Below are experts of layer 2 (counted from 0) of a mixture-of-experts language model. Rows are named router (the router's row for the expert), gate (a neuron's input weights, with its number), up (a neuron's input weights, with its number) and show model dimensions 0-191. Each number is 128 + 24 x the weight over its row's rms, rounded and kept within 0 to 255. Numbers have three digits each.
Before each expert's rows: "gets" lists some tokens that make up at least twice as much of what it gets as of all text. This comes from a sample of Wikipedia text that the model never trained on. Tokens count by the router's weight.

# expert 27
gets: "\"", "'", "°", "′", "N ", "("
router:108088135160126101116152096138098143159095102105174127159110138162099152131131149135128120108150145151108131112138129108135113160108108160126176130134130100131163145114112128147110097166146129133152129150120124138127154154115077109128096140147147143133115156114103104119123133087149134102145098097135064152119161154146147129156103133126109105144120141161127144135130132133172184126150108141162158113121142116144138099123168096169124112149115130166116130122134119143097089116167127170153145198102108134103128139167139189105122152087130119096169083123169113103140093192097130126
gate0:121110136119127165133129129147149129104110139123130095133129170162086125120141130054129117092121147174160121130115151102088085156125133167115113147131150109167147104107133113091132163139152149110123136084118116117119099158115118106136093138183140142140111099081127080141116096142126135140181118152119119151166131126104133128147127111101108077137144139111091137111129147129147115105130131128104118119122143141147135152081143159153101139095142089134114137093108148097115106172158115140147168154097188119114135137156141179129107096077166141131118122130099122167087158140092171143
up0:121132161108104168109118151119138111086092144125160057117124141115115123115170152102142098133127117119125110118117118135126162126124152149171101141128145090130158109128129129092110145111124139177121131141159146061106115155122113095122064133145143119153126118120124150116133111149127139125149163120131126136143112116161111092104128126140095133086125126103075175146167118111136106096141126127110102117150140123093133120178119128141105130101104107166107122118103149150143129169129151146145165124110167146086157123135102171148090125086209147130104146139131141149103157198101142109
gate1:120114113097170106122148098174124107120179147147128159114149093141169149109148139158123097148116121164146101154098131131143145097113123132137095117163144151089125111104109091102148164163114128123126124126159115115115134157136103079126143172105126104094110141134117092148160081102132121117091152159142144108097110137131116119125102121142126126153121135074193167159142109104089124112149106146160144150179116123055155149128133139120113145133130128095137177145149076112164134126090154097128104112139135141127144188131123101141137146111085127156159108119108140148150111121103146146
up1:148128090153100140094093123134145121135121109145106108118103111131065160137125079140148149114136100104114173093134131146167138146082089084122122152101105114155152119124081151111104096112091174142130183154098142117126135166141109114111117103144152132119155186154125166124136130137133151116122111129095103146110163131172173117121121140129106157148113146130119129167157111134118151092136104109142124099113129114125127116120108109143099135138140142203115108159130121107158106160107158170145101133127124133107157121118114119174148131083115165090089134136131109088075138170138130127
gate2:125137116107146117154139139148101146111108114160156158163114098129150104119114162180135108140099158107122125100141115123118106104149141126129173076116131097133134152109097142133106095124131130143171110131146136130145110147123132116148085124135126151134139127125093085154145087096185083070159151147134110169125128104099140083119131102101125135065130096123117132111135128156122118101144122106152109152073128178163168112088115110117146118142117139148101115112139180124141106160189133113149147162162107166138124093171119114134147116069106133121170121109103111127113133133131159100
up2:097162174098134145109135164156137142101129154152079144122106148066215134107100115133113141172128149104114134089154152155133147090138110136163116148119119136142079098174162129102149112130116167097146137122144123141144123110100135136189130118121140146115101117123128125111096102136138131089142080143124136161142121163119095116124133159101143081105114105131149122078141105165139155153112173125174128171106153104112102139145126151117128130138142149140125137139141149144133085179136143127135142109148108068103118121132131174174117149139112154130121105107150106098121104119134119126
gate3:128099128105101163138150161173128154137138114129120126104175151111180166110143148150153143129103199143091141111105101145142111146115116144102104128115150109096144146129110131145098130149121117105103152101096131132145129137157137119048152099154090129114115095150159136139129152126134131104173109142099124130154111124114141145103134134133117159126085149100105120086084068067128123140155132116171161143126156164139128149110109114132100127155130152151123103108092099130101123114136145121152121168082127097114133148122093173184139070111142142143129130116128120142157146160120135161
up3:128161151149143159155150109102147117128151141053102106137129160139116156131110149158163119130131134160085118135141118149160148109174098072114132132081175115103135147157108103155127137108116086108160136103149136096126102091111122089127151131128105080123124144074106114134109137133140083117122108116088168161094127135118115126188158111101082157103152134113162135129114115126155137135104149112115146116096126112188117115139128141126140151117134169160194113105155103128128142121086125113140135121139110111151142138152123102138117158115142114143072120131124129079136126146112085151
gate4:144113149138168079111176143121104133118086120133125122149126120168173130137120183171139129111161114132158109109158101137131138100139099132142112137120160167144163132106098129104141137145113145110142087108128152151129142099091067160156141128115142113147126148161104124106154146137120153101111141094142077157130157155089141140153158113163117161121105169155131114139138122128182166112123109137116115112134108091075140097138144111157143144142140108100134173129122090158122112129092151110111183132113126153127158089145167116103137130115181151121162119114103131149175106144147088115
up4:145091133123135101094122115162159143156109107150147142161128082161120152124128085111120114125131122118116104142164155110124147088099136137142077089086116097140132158168088124117157144128094146160100109123114093104127123127169182132106107143117121105135130120145125133183179202145134150138141125117150138138132128168130109144123156206139133107123151107147140136099121148128109135103116125151144133161163108148130121132156128090070116115120165132144110160163128151120142141129138136150099148115136062110167160105107127120159133127130124136151121167147143136112134149064152143163
gate5:131109091151171099153140142107092135145084161123132103148158093105127090120147160124092099062135119143123149141097119112133100137163108134123131171134172128103166148095096125148141125090143102121170103149158108147123133103080075172126075079116153168136136108135147090127167142146146096110165106126159109115125142141163169115149137116111140115110128153099109121097172164093146164111147114123144152132158123103142131103112146115153138141147124143157082138136126129134108108117115126114152171166123115134091144093133134109108096168138115137124166112153142105153129132138102154119
up5:123162169164128098131145097089158111106151127111152146111132141119085110131135136148196111162172120125151157130145111115110125146125115131121105140089097082148071118107103151100117110140121111129085158103114117141152137160135144143149115148121151126100138120152116135129120100109073131146111120135115099121118134119099110148135174132123083134121129126150154119172129066135113109097102120140130110127112127081097125136172100099157071162173117098121115125117115118080107187141136116117135104136115174112132131151102108126130130108116094123171148178129149154100175112156131102165
gate6:142129116162095155101113131126123126091074123155130119117108120142139088132111149147139132133112104110123087129121120119130093132172152147171123133093120103131158142100156129150110133084135118113129160128146158146141126085152121123124141119155122134098134135171131140103096140108112153148155137139124097071120083166135153179109100173127117179147150129124098126158142092194183148109173113103145116133128135108170162123084119128155110118121095106139131121115132192118124078120136112118126119129121175088165147152157174164106131105123113117105121127103119080090140161143138113126
up6:160128142099137127137134118126106110129115150129113123169119149160129142138099138147161147140113149172112096125122105121161145133181097111121102076103124149132129129115178120185122159137090166084124126150131142128115110133169099094148129106138146148103137089170111110178137160162119160109121105142091068140182122134138154121132110122136161146126180127144140137086144149179136157114107074096137086128126141079158146107122162144103108131106112121148131132134167099127106104131105145130167152100132141137143128110107140113150111141125123095099137115081135123105117167156159074130
gate7:118154115133129105085154078146061174118143114106124134124110133133092122124096124115165135119107127118158101126123082110110122108140139119082158094143120122154095076060119151152151111156163125159091124131159112111096097113090130101107134141122134121097149122133128112134158152143135109113156156168139137110105152116079123169167135146093114142153133129088135126132123119143107144143117119120145156142158097150131120129181127132109159148177121141130112066100146158104119111120128118157067117115152136140120159093124125148121158152083140113102055151114141106108124127146125107122
up7:118073146117120143101096111135133115166117058108106141123125124107070115144093089146144125144128129130145100121140136091131127158134152107094107162137120142148084095097127139138139142113138117132153119120102139146142124186126139171135163157125153123135101139136161116140092121146120138105180185146153174160104131109119111139131161151102134129163168115129154138174085184106136098118134156145123121177115094152061117131125142139114144141111109133090122101079149139153135151105140098131100121128124086160134147118152105144119102136111127125145095092101116162168121152138151106144
gate8:147130122138125146140153133118122164102087140138090153162081145131125139135117136158075097107138135129131129126136113141112126142145134089073123135130131087149131143110154140118097124142093118135134082117129090166130115156150131061117163155106155076140118130131136098150099100136158118129123124135135118121141152113133192147136112108133131059196094103138149065077130116133103119139119131111148106118114160136128095127160160120182135151109112094134124132075128143144137129143120110121158138105129098169145149098065106163111111173133138132169089118125137100109124131140136133132
up8:135103152137111124182136139117104114154114088118138113100150121120120112130088127141195108144112144129155120113097159184122143097102105144185164087142073119091138108112128082144108123105149096146121151131142163104115119127096087119156121129138116141106137141132113159128180148122100141108128155150162127134122148085135109108116127098110143109118123115124163165170142099099145147135145123111132114119138090126112149120152057108105150144118094074134152123115132132104090121135185150122119130124108115124105077125146090091128141124109128088089160128140138153152131117164112075103
gate9:149205141148101153127157090158106129111118120136132130123162148099166092129131132113125164131182116125139114100145113144144136118165114118140137138107116106170183173131109136173205101150101108121128195151101143159174156142134165147110173139134162126144153153102122110074134123107148131111092147157103109151126110124132139153147111087107131140142096116141128127106120110161157086161154144102099167148108154124113123115147125147125109141155141134135133120124089102124123122121138139138104119069151178123124131150105146137108143115126167109117125169133128119137079117130136091132
up9:125152144088111107181169148175116070133156142164133132116129088141166137135169142166177152131131108127130118104109129118128146122184110117122149147146141120131097170144098092156118159114168116142155097107098127217090127148120130146119156105127121122151095135100111093155134094132113123129128136115110104147128145109112118119121089082126137117107149129109097094107150136141123109141132154096104115100113085088145137150132154166091117138108162137148141143172105113098114124108088119151106169119126124156103104128157134125123172119100144122142118103101118090106122174103133133162
gate10:121144119146115121114152139166104174181138138164140130106120124120153116116108156089105101085119111115179124113154109165135119165112119168159141107132129103137141105148127095139130124160111103137145130123111159177115117130169100091112133098131114167166130126150145131121121131120111119129122156154142180113105118135140092118080145164137089149071168153116150118079136103129133083121154127171129141128151109152180101152129155110150117098152080173129172169142137126130140105145094136141125100147086116102140145137105084146176132163144110107140106100159118128110119123083153142124
up10:123065112131128148131143177093173142106160125121157177128094100138106128168121107147136159159151165130167164135069115129114118134149131103137125153127112178152188153112092132120144127114116127140114105115143142099096111168120145151148114127137161126087120108138116108124099101153126141132139150104139116123111138121142141144122133142122204133144121146120114162155114119125119131119108120104128086162076155135077123126150140126180125155171095187125078098122136103133126097113095110077151115127164118104140107136126175126126103111136153136120122101120096138157129162135110148161
gate11:085163123144118149117111148093134095138109107100090143177119185112103071126117143160112111123106156129117140102153136163144109130133130112140142140113112137114163132117142115160098108191139160090144128147135113147159127168173109161147116169108133132131107141093119160136107140100126102102146142104110087145159105116139168150137088121149124155164132158129120155139175146135119144116106094152133093101117119115133169165112112079140101164101164134120136115142134108121127135136114130137142075088142109113103105118088133140101155201174149163140151130125153159124148140148104145139
up11:119104085106146105142118141115117112138132126180078151112119092129176136121083112131173149106116141140115170119137141161103116141113128120127115094123130118151113088111066116124145141116083112157127140165176138140129121133102086100133135130163145092114156149128143137108142153098203114107095111113133118118075160093117146132148119111075128117159138154118122180139148143135131091114155078098142163136104122127123103116101175134109103118142091138116162122113163117146137132151109122122165130135162164156072130145139117141128108176123149118103134141097130145121113101099100122173
gate12:147137127125130141123165111177108197141065121159128098146164143111140161133104142169159106115123083157125165106112168143130112129098087123116152154125136154134165119122111119120153108123099114133101104082161165154109137129118110118152164155120126160157136167143105136107130139093134112183146118115147112159147128100097151154133095107130151118118162138150143159142146102066158153111144091107139170088140157117129121158110125149107140102109148139128149141139112141088100143110137120108105165107154133098140142161142162119151121081118135123162136103104141189112113126133129077131
up12:081122114119176096145119152117122120157154111119089159126067137119105131102139082122101172118114111137101131110151101134121107115137096113139087147159153130133097123093125132157140165176100155102135101133141127117162085127148123116124093106145111112146053152133145095130137111087137066107143138184146145135104163096139097136125122137103132117116094125134080088090139156102107128136079146101139115116123122154109137164144135161140132148106113128141112151120108081140190140170146134144129132157112112131121147155111109143119140125154139133121142132139100163103167106162118160093
gate13:127134109127138113099167115162113122150116156134132131089133161131116142133088114098177135120147093112144118080140155109090179140146133132094142141090126129125124135127149099160129152100124098130138135134119162122131127145109121139121096174060115175099093148147144126086081124153143149119103117157143143112119122147137106152156167135144160120170130179126126151127168132130161140119180131150132093128123109148109121137128155134093118115139099177113084124158104114133085118145111139107091056148190145125125176139156150159131133180145110146146129135082133096114129140130135120114
up13:143122103147115178143099161113158095145107098098181120155139140159131135153165197165090124151127126144105098153102160142149110138071133161116145145151135080139127129116138128093128132174122153136116141138105086146143124123108099114176107131147138121131144146116100131110157097109125125078168097123165110149124117102123143143152088151106110120131135101108102067098139110162155106126138108173114134088139121109115128077113120142154119158122111118122120115115150155102156121124169136127112161117089089109125158100142161141090142099156152104143115108121132156128142155160123132077
gate14:154109091129110077128133140151133150171166160142129131107092150132139095119125133120171154154147091159118130125134119131065080154073135161152127134111146130114108125119137132136082148102151165118104095128111129157135128110117127178085173118122115125116150165101171095102117076124132143150099168097127116146096107126107093147142145116096109127089168098153161114135121159130113119113101167136105152170136087133136135120159123105093142145110071169140117102122099124137133164102124140125103101103157143118150100142137128144142142106097154135147089139122149117140091170133144121166
up14:091123162137142088135126109128137098132086126099102071060116121094101151138170111094157091152097127141112099114169128153135131120101091169142145143118134114085114130131090131133114150174149115136137133127098139111117106122157105098111078068149099137118123087119115090139087126124173182119142095165118095151123089149122124103119152153161113143098139117155153096166126137136120110096150148097112159095104115110099158134106115127106155149104133111162111129158130108093112147131125138134111097094141120109109142098125125133109151149125143156103098139114086159093114149121131095143
gate15:090101125108131131126106092115097117099102135122128096136066102095186122143165127058126073123147135171153119133110123116110122198152145123113139155088094136130129143103116118120098092135163106132139152144149120149074143171137147123121125102123130139116152086169125168139139102086120163163164128161153077151127142160134176113133148101138145108151113072127118122117151100139080133125171128113145127121139086124111105130091144137141105106119127123141127175151106107165142132113158128132167149112097145135113123128146124144137105170127130134142138160134140114096130137123091116131
up15:107110129083120149136142101157126122136125116138107147124126147146121133127159125084168073149136130159153114124128130143089105153157139121091133162110143138129136123124104130123125114158110170150112132164109113102085103159128116099144135118150189131153169132133122172128103112130128161131166087129162090146138096157192173130106157155131151127157141085113168118108112127154083092129108166102103116127135134129062110125115151141101145138092097096140182126195122095151115151160167131097142157128129125134139143114106153113114108138165144166130153131147104112118112116125133088108
gate16:122140151132140138128179142142121111089090128132157113137172110150093126156160146124132092145120131152093105124152161139132148137159118131122183150137120129127139156169098138170100123123129107116108117138130139159091145121133134090141129113139157130142107121098153108171115109184127133147157131165137129093136162202136113158160146165108104118159174135157106174181117130110145152131177124161131147120138119165125096101118140173119097118122158104123109113128131148103101168157107135119131107116083148123131135093125136104099149092132099130146088091116099080119143110087168102152
up16:139147103136158191147122144159139141137166133098122146125129129117155143146105120142129160128148127091110120145148103114166091107161131104088116130150152116151150101109133135130131155132132162130130095093140156142130088118112153129110134088114098132142126137097085142144089141109132127165076121088144115135110105102123132146095124117168101176086093124097170128084135156132133112140092139095079120138119157119113155172157142151093137136114105179129134131155083122128156135106106123110139111166138134132115119170115100118115115140130174154097188169134155156105126184170127168123
gate17:152145119126086152127126090104114144144162098112101111154133177128118062150133118139130125153121116141118124176103137122092119122149084082159134153091108099105105096127102162139107098143129122126118142120157132134142131124079158149121129121131163099102132161092128144087147098117136137115065146112075122160090072113156148149153135157120140096115122164125144104145160168124137096160132155145121154092119134116072125134088165141140122117158190138141121116125102117181121178174121145123111150147132132116127110129103113143108118116103133157143109131116161103129159114158155134111
up17:086108145101162127130117126142149106157135163164100103109109102101128132115125144076101132108108113134065157117143155127135130135095113152141099158189134204086152119126131127151149141144143101125182146131136163109152170117122137124108151116132098157134160140131145115150103119118126120150144090166137129127124156168160098100108109122117163123167092106156140102118120108094151138122134154144157151141138111130121155151150096142128133094134111152132147144175126113122163071139117129157106106157123116103163148141122111136179136130149133133147160156119130120069132141113068176152
gate18:160116133116134094140089147113127102149143144118147091130130125126118142156119145081077148151135141113110075125137110114125187137123153154158174144124100112123120137117175110123099143116179151127145170136102177137126129100061130148098118129120071156125106149185142125126129091149121102138123158136085126069119150174136070112149097151166131121120091138105094132136137131120143142156157172111125122078184132105135130110160126129154097160120142145128128144164186142127086150145135106126133142121172135120112106097125132117155150136123124121139147130098136151138107118127122145140
up18:101151124131145114149108131104153121124124136143152170167143142149110169091089166128140102111117124172183093086126144117098111150111091177138149151116082097113160163128155115140110177145090140113133144159155117137089082103124156160165083130126125150112136163133100176147088142123129100139147115104153124147142106152106129160149142086138126122086140102132109164134170096148143130151123124126149151160113162137107105104133087126115119128135120116135147144139132141121140149154124109155105146105137129165097160174095125174148149093112070135147144103153107126119146098093110134125
gate19:146132118156093134052127129143120146108109082121087139105138116139139110124120120152129113129113152109171149149118104092131095141145133171138125183132121109119140091135131118130139141114138164133152120170128067142134113159119138141155152083097162124150141154088170050129134141155181140150126172101119100163172087138129133137151118097106141080143098146091128124119124122112107077152132136106149143095156096081101135137119139102113116140125145108084090146137115103105124118136114138129139138106137135092085118142127113099118138161124077137155147143103136149154125131152089124145
up19:174140114144124123094150145124075124156152172114074177190127111131135139106122126149152087127094102145155140134116123163160094082157110110113124124133105110088135157139134151133118142097128157137089127087108123164125163140098108155115089144135128161121161154084170092133109167120146150163091159106105115124129078099171128162137080131105137113085114145146123098140129150143156103153131087119138144136142104140102082136097111121150133097122116126106121119114124115146141146131148192127132107137145099159113130138100154093125117106139110116161148128168127128109104107157136117099
gate20:112135127099136087132150080116150152128139112089136118090156121100128132149139089145141130151117146144120117153142135168147112112168124133157095125089124156122081093105148109150131135147148162115110081077084109107106143119101099132114100143082176098124134098114129094142150101117120188124153152107128098109131135152156102120131129121120144204150099105135141163110114133106135148121131126144135113139125120142054137141155134175117143145121099113161149127147157131108158142137144124185132119135115101146112170164137110160161151095135149137130153110161155116130080106161112082131
up20:161106087118133087158115133112148078142123135113126155125115169087112121091141128076115105116124119112109126167106158141148169108157144137107111120140166112148133118121101137123138104113117123102135118166127123137128146143091095082189096128157168151161139153129082171122153177114153139160125136151119169144116136129119112066113133127154151102088134118127097151115133100068102162103075153097118125092110107132122149117153124124128156114108122125158114113128116136141143143151140074146122109104067146124156099125137144115123120129107144103107111115151128058156134120127175129140
gate21:117095133112162136138140122143136116140145117148090101119159128162162125139123116112098148146141152123124149100134166127133143140170159143105146174163125120104119115124112144109129130129172114143121151114129162088155163099094167115103079140134142126109183143161135135146093154130148161141177132156112125125153180164094124149192132122160145111163115112120177124163094117135144111131104110130155099122126125135144116065133110120183086108106155111177140136099127161113155122139121145133132161148109128111073115133109126113139114142130151141115128063080135129127180120135099158155
up21:115136116124137161147116139108104128153150129105114129116166138110126126156117093156118141150080176137105125149107161128132160150114118158128105121136092100146151170090155143117102125166107190120146160124140109146066168138152106155079105111163093152151147108153156116104105133116188134125153094166114128134147174117097099145140125150163099127108119110058147114095139137156128153160095103123129128134146089144147157127124113119127153135163109123129103115120127137164157105117086147114116182110077115135109117118155122141106132123130163091141141160100135143149154160156106135156
gate22:100114151100134157130140134109111175031119139145139108072107173127109126138174122113156112117168135101130113142146136133113115112168119108179155159102143166145159090142096131093129144149137131144161103139148105112141144082126130068172121160105131153156134100129143110149158142146158148103116127118143152150115197133118102109138112131123130150119169124162142136135117141100137095147163125112126112143122133140147123154142140147172102153145158136108140130130154102187107162135151131150142119138152141118125134148120080093178154099122109125119172144106093106103117123143113143117
up22:174151155089106138092099111123102141104131169174105153129105096172146113130177168165153096149109149109141154138085090145128119088156147057138159108176106127085154141115123117146109100115130155051122137089099064120131130087127126174095147132140129148141135076127125115137123128135117115149100155138128136110092137122158155113128128134128117183125111154143129112153125166165152132144158113142110131112130137116122123175100117119168108130118128116128088130139133122155127139118129134107128130127122137150139184128143126116172119100136152115131133154126120130148135111157100085091
gate23:154104095126089155079134122162119120139114122124122114119169148151129120113158054104161105104109151093138157108144095125143140097142170129111080148164127161139156154078087164124081110134127139111136115140158120157147165128096101111119125130117120111137166120107145128142107122150142127164127127088161130126117133116122079123130173145150126119130158125145158139084120093144103152106121121179090110139125124108092148138150151104184165113130132125121133111095106165111147107085168134143123150157108133106120055119131084126121083124105120142150127132117151127161153143158099130129
up23:138109097157090155115137155113091165113091155176105167134092086110100164153101127128161111120144123139127118121142160085113148180161079106093079130098087109106143144156128084152111143123145086094122131108152151102125166134122094121132089101109139092140118150151138103110140142145128133155096147127121113129148142115097126159125111127051146147123110132108140149134141147111146135134125087126152112103128105153106121102156113167108124153131142128127130135092099145130130145077147086114167188119134090184156101174104146107106130112117123110104124118156147129131135130120149117114
gate24:128126114153131131097146077078131136144146127121131118136091145152139105164159107160135109087106137134132150099132115053104101111144109137133163136126182153129168126136122163119136101140093127122116122163086136126123110156090081104166139159174148134193151158125149140120129114182089146133081161125121125154115115140131156105135114108090147122183107132147131120145130097146082134126144141123138134086115133105137128147127134139139157105102140109148109090096130126115137077126112138091125090166130131135133071166155133100115153166105137144111160084110125115131112125104123170132
up24:154177097135105107121142165132144105126100126108135134122093128136132149113071085128149110086155125068147110137152116104103116094158130143142120121118119160122116149144142137143112138129140119109132107133111125151145101136122113179153144116095130101142117111108125135141124116165138146107087122091151133112122108145158168092121114115123130096139088113103087139091097102167104119138142177112129120119151115141166141134149101094119161147097161128160099125114192163110157153101095128122127116149105150182065098176128131099083159116142139156116123124144129165135134177120110187106
gate25:080120145098115128107103105117138111148109159147178166141103128129114140121083093124144078139096137119156114141126122146118102087156120158133105143097155092124115124123159095161129141116141127137144115093151163140135102126107102147138063128119131124108135154154116103114154150091140099139129104139090095094118134148153123115106118080124146102117088141135141119127117145114121122125138126137162098125122105058127112096108167081140071119137080191151116153141079181161117115130170103161110151121122113102164158148152150126102107125120125147099150150145104117078110128113122115111
up25:147105128213124118123131125141115122108113146107105119102119136113093114134072145142145177131143140158159113186101139109149155126094144117140108132148123176144139093110130148130127142160117120148084114143083147158152171132122124137112111134064084084147152128129178132141167133126149109136138096131159109165092123144153120131144175155092140115115161156156150127115112103166159126085097114087152151112105129189159143101108101156162142130101127119083112147102143161132113151132111129126130126128100126140081115138120147114142131139151159116137101124130109106152139144105174140137
gate26:089176129121134073141168082156127134164161172100140157111146131145125137168139112137108150133150124148118127121143125145143119103111138166157110155106099141131137159150150110106134135116166101159116117138125144099106072132140110127161156121171153168115088117098111135149171089118079137115138114139123124169122130139158125130138143186104147116111117136138136110108089144159128101136102131179109112128150134148140150146122108133126096151114179083103126140128121105127170134138157121138067135125148136167151118157141138127092139169099094129157108112098127130096113191158117142076
up26:115127141133146109066135108090089100086110102158115146141153115094132163151091143119125109095110072116103067081159124126176122124145151169133157092109166120105121097117105173101107154157109110113112100129162151116138125173133108124077095141137135119175141143136137128129134146110126149109122144148077166112112076125133132145115087112116140134130088147167129116134105159100153098149118098154146136192128115105124126111100147166100113087170112170117138131137130112084139119137092135151143123127117118115134145130145132126130121120152146146165105120117123141097118103154160096141
gate27:114115114146145160169187138127117110147173094091120192164160091156159116111092146174117139071125096162149134122110134135122102117109122142094156116141112127130121081144159115119162133091113119132132108121151112175148114135109160145102090136114124118130093130152107118153113166092120118127155149109155112110123127149128134132151063128114174134146147135141102116129101143120085132163119086162159114073105121133123144116147128107122135163127143141136102111087126160120128147136130091093136157193133116135103134100142088165089116093121151122146156130077115112125151128118122113118
up27:160095151127119132109153160084130142142101154151121116143102134131134112174121138140157099130128129182170135142124140152160077159125121114068120046107129117114142123121158116093108140132084182109137140136127112127112104146133104159126117151122159119093095139114152142086146096152150103139134156149137141171169116126143099095119119080132139123116085177109129152116123153107084117149129128135139140113171143095137108190149131110154109125135102103128135126141114143144110144174106134079166077166154159118149145107123125122140102111109110108136107125126175132157114157113131120148
gate28:148152101131146155142146112140101116097105126105127137093183138114104154112106124130126155156121178126124123154166119121068150124121093098136114166111108142161129087112113140118143143170125136132117053160132134122161161178099148106146124132148114158128108156086115105116080103105159094093132133098105116160134146156138121136144156125164092162117128116160189138130141151127080144106098123124126119127141159137163101170127095113140138183115119153151101094120119118116116132149126136171134145163141129135126116165120068145117134124087107101100088139127118122147126101156098115117
up28:105137131152108119132135092130094106117106121147154104101125124131158153137119119126154130135137174132125159156140085161144166106113130142103126143096140147072142085115114115116100133167145144150115094133110127121178128138159148145135165116156121117130120141068164158094150126113153181113119093104104142137126148105176122096140149177170114112108163115156129085117137134151105099107128165170115099157120144128121092090087129168169087135114119109133148139118181161144122087120104096141177126111152093133160120108088119105168138115120091151096139137128098118119128112107152108121
gate29:107137175117134142141103140127149150122096125108117104156107152128159094120123136106134071127154089124129142157122124121159115110127100123150116139149128157147119128124151131137134130123112112082141065115119174116140123158105163140143151125109153128131145102101142110172119128141170121153094087115120114151159120108083154134165140105131147136144141117163153108168129120112139135080164123112139109125061112127133132137156126101157107132135137134156081140144141120104130116142166082161127089144169117163154088122146118124149136168116084163125079159111086137073109118094101096064
up29:135168118135178155146135164166091134177171093117115112105114087121175154131136134093126125123132153143157088137156116122130107121138147136122103127131147127105121076127113083144144099155116167161157132107138117098187113099126143118111144137135143081119162077145117160121158126137138169096108152079141122146127126110128114129139179174142122146146148169114107138092127102188162087149116142150121118114086162138125089124132124144105149125150133122109126179179089113151109108138116166144137135122110083140126106138117161132114155149118136089139141144125131126182135126130159137115
gate30:131170104106086142102108126142072112144115136130087125170120158101140135167136183112137037138105095135144188149141089099113133137134112139122159109115133119124118120169104106075118120157127117133173129136150132173119122154117137109149182089109120125167112141120094133097142112091134135114108107127088113106111132090118155165139138132113093165109102130092118124155159119128138138125136079143139164108145137113137130108143123139144101140137096202190138143134092138151129132141140141106132146153144131122099116106135133114164153088147118108104117126129156146153126131137140119092
up30:148110106108071129128151106105084109105131097104144153101175140141124119143137105106104126100166129147125110119123150104125122079131125097108153132134070130157153122124092139101170130120091138176134125081128154141133092131070165144142107155148146112112138101178134111145140129168171167167125109134117170107103143127112132130122148129106149140102095090116163095107152124127093148127081166145155129121118154154138126118118135116126148141149135116112123098116141107131145116133103116128150170127193146153152123123132101108194093146151109140106158153161153094091110115091146122143
gate31:133099156149135084131104090110120128145084121119190149146108105167131124174103124145187124129109108158150113121128152152144142140122109105127106135138123092141139117110114129178135140092132101149140141109140116108143175162113111101130134146121141088161145100125083119130132081094134115153139121175147129110133103125143168129133137143159130146119104171114111094159144134148117165112177127127130116126126128158068095147120191125178098123085130093104173145124143145141133136127150174114166146155111152154118148141128147151135115117081126124098162172122159144117140093174133101114
up31:134154127099133128148087149134136128097149139153105124096156112132151149156140120155085122116122126091130141141130133154149107142128206121113165109165118156112138089123122128111106167110065090154080105152102128114096121124121164169164172143085136118077128119139101135100101177149155146150117134132182161133110154122161153075136101130158153137153146108160148145105167143079133093118105114131108118155119127139121149128104129131147093132158124149152125091137135147147124167126122104088156122134153137097169100117121142134137133118175122128148139139127079123142163144142170139149
gate32:120093100124133129110106157120148113137117126134152148122140148165102109088099119167138135114155136124145161148126119142149129133114103124089092117165085137096103091141102091125118128099109146134123128131159137106155135086092103116163080143121146151111142108124142124129120128139113105102156111075146106158130120119120091133111157129127109077163086104156145158135108128115173192140143104118117112133172106128143152153077162165162136123149110110126139147114130185151112097163133090101107160131174133179126129089120134137132141146154109116104140112136160093144121065097112107082
up32:132175146113162138099113102125142116086122147122164145142125128118138127196131176129123118129136110159132161107122136108148118108125123099113175180105106101123160145157152119127095111155130194118110079066135150144113126154120097160145132146078153150128125161154140134142151127120115132112090146137147113073115099136088140115143115166119146112122146161097098126083173126143101139111121096147182136159115106126114135153131139106107119110115186109139126110130131109144146146130128142086136117154112088141146103144158124123140130154131125112180106140080160160143154118141179111108
gate33:136136108155137133151136102156120128090141110123138156126120112165101098167135124131153158112184118149124079126125180143130159141141136133102145130111126085174135145108169117100110144096148132128134146131163104120134097130109132180123123134189100121145138113142120105152125085132111094090114091152135163158114126090152127138139143146066142109132123141143138127193136130144128099126144104099146171179101104145161118095094156173119127127112123155159157144070099112109107149143157137140129148148126088151159113131170159129104124145088116074083143117127125142150122118117102114145
up33:147138173133111116122141142126129134142148143121111114165105110132138146124175063100120092086139137156161129123131140134142120118080120176077124130118136124156169150120107113186100137154126169108144141149126128149118174128088126187114123089120097092164107166164170122129149131118134138133138129137136127153105148138129130161145101166106127095140121138118119106161172141155107125136165085130152126138163119123145114102161104123146210120087115168138170151134137093173125162136141152143129128152139158127120118121145144146138102188115131167138117154127116129116130133142103141179
gate34:106114080094079128155139138130094123164155129118130112118102118142132132153124073075144112071102121115085135104137115098153099113102157102089115116093156116169152129128105151187145138096140141115143124128098110127134128142142112127128154105163138128139137147113117102121119092110094131116087144148102127126154087120143106143163096148147130101130123154105098114133084117150135134128115139130161107161149081084072114118149125108132072109103135153144076165145095154125140128134122152154117159127114179134137140103152169182113090118143144131121157103119126145148141109100091138163
up34:171169159126151107165125151106109151137125120080092123132124135096130136098110162124144129112081142134109142136110125119144111125099166124131108129132104149184132132124142149127176111106107047154130124148134110123156099099135144120124152122116137140111144125121127136144145171114142124157142130129085103145143080167178168118112116117113116125159136131145087181149144122097114136133132107064113114120127121123110146117068103112153116099073167115098124112190088139111095096139122133144144170112106157144134133134139063142112165112130134168150143086156127120129122112152115118113
gate35:128112109111145134144103121131119114159153112115103125107135182109140089139120138158097102113153137155145140124142144110135131132128142142166142139116174098138126097093118110142134116086145134155137158119133135151065153157136144113121151103160123135119146133076099130106112154103090135110148103133110123131122148126129120155128110139085127085111079142114140151137131084078117122193117146135123136151121118154184060077129150115132140116125071133125123104093145115115137120128125080180171133141105128153097130140121095153097122123103127206122100151093127141140108142132090135180
up35:092090120158149134170121140109125179180136069143115118189159151083148101112137143163091110132108126163105119124099144145148087165103109126119135140189116143106118125162087132105139128145147123129135172115106168174106139129133153151133201125165145145136138102143095115097108105124146148150141167126143152132146120130143130161181122104125143100119129112092148119138123103090138103135103133109108114139120146105170108115108117128128144170108159109135108129146143145099116099074113162137190119130111181088117111134138139151103125138118110117101138120132110142113135124113104120107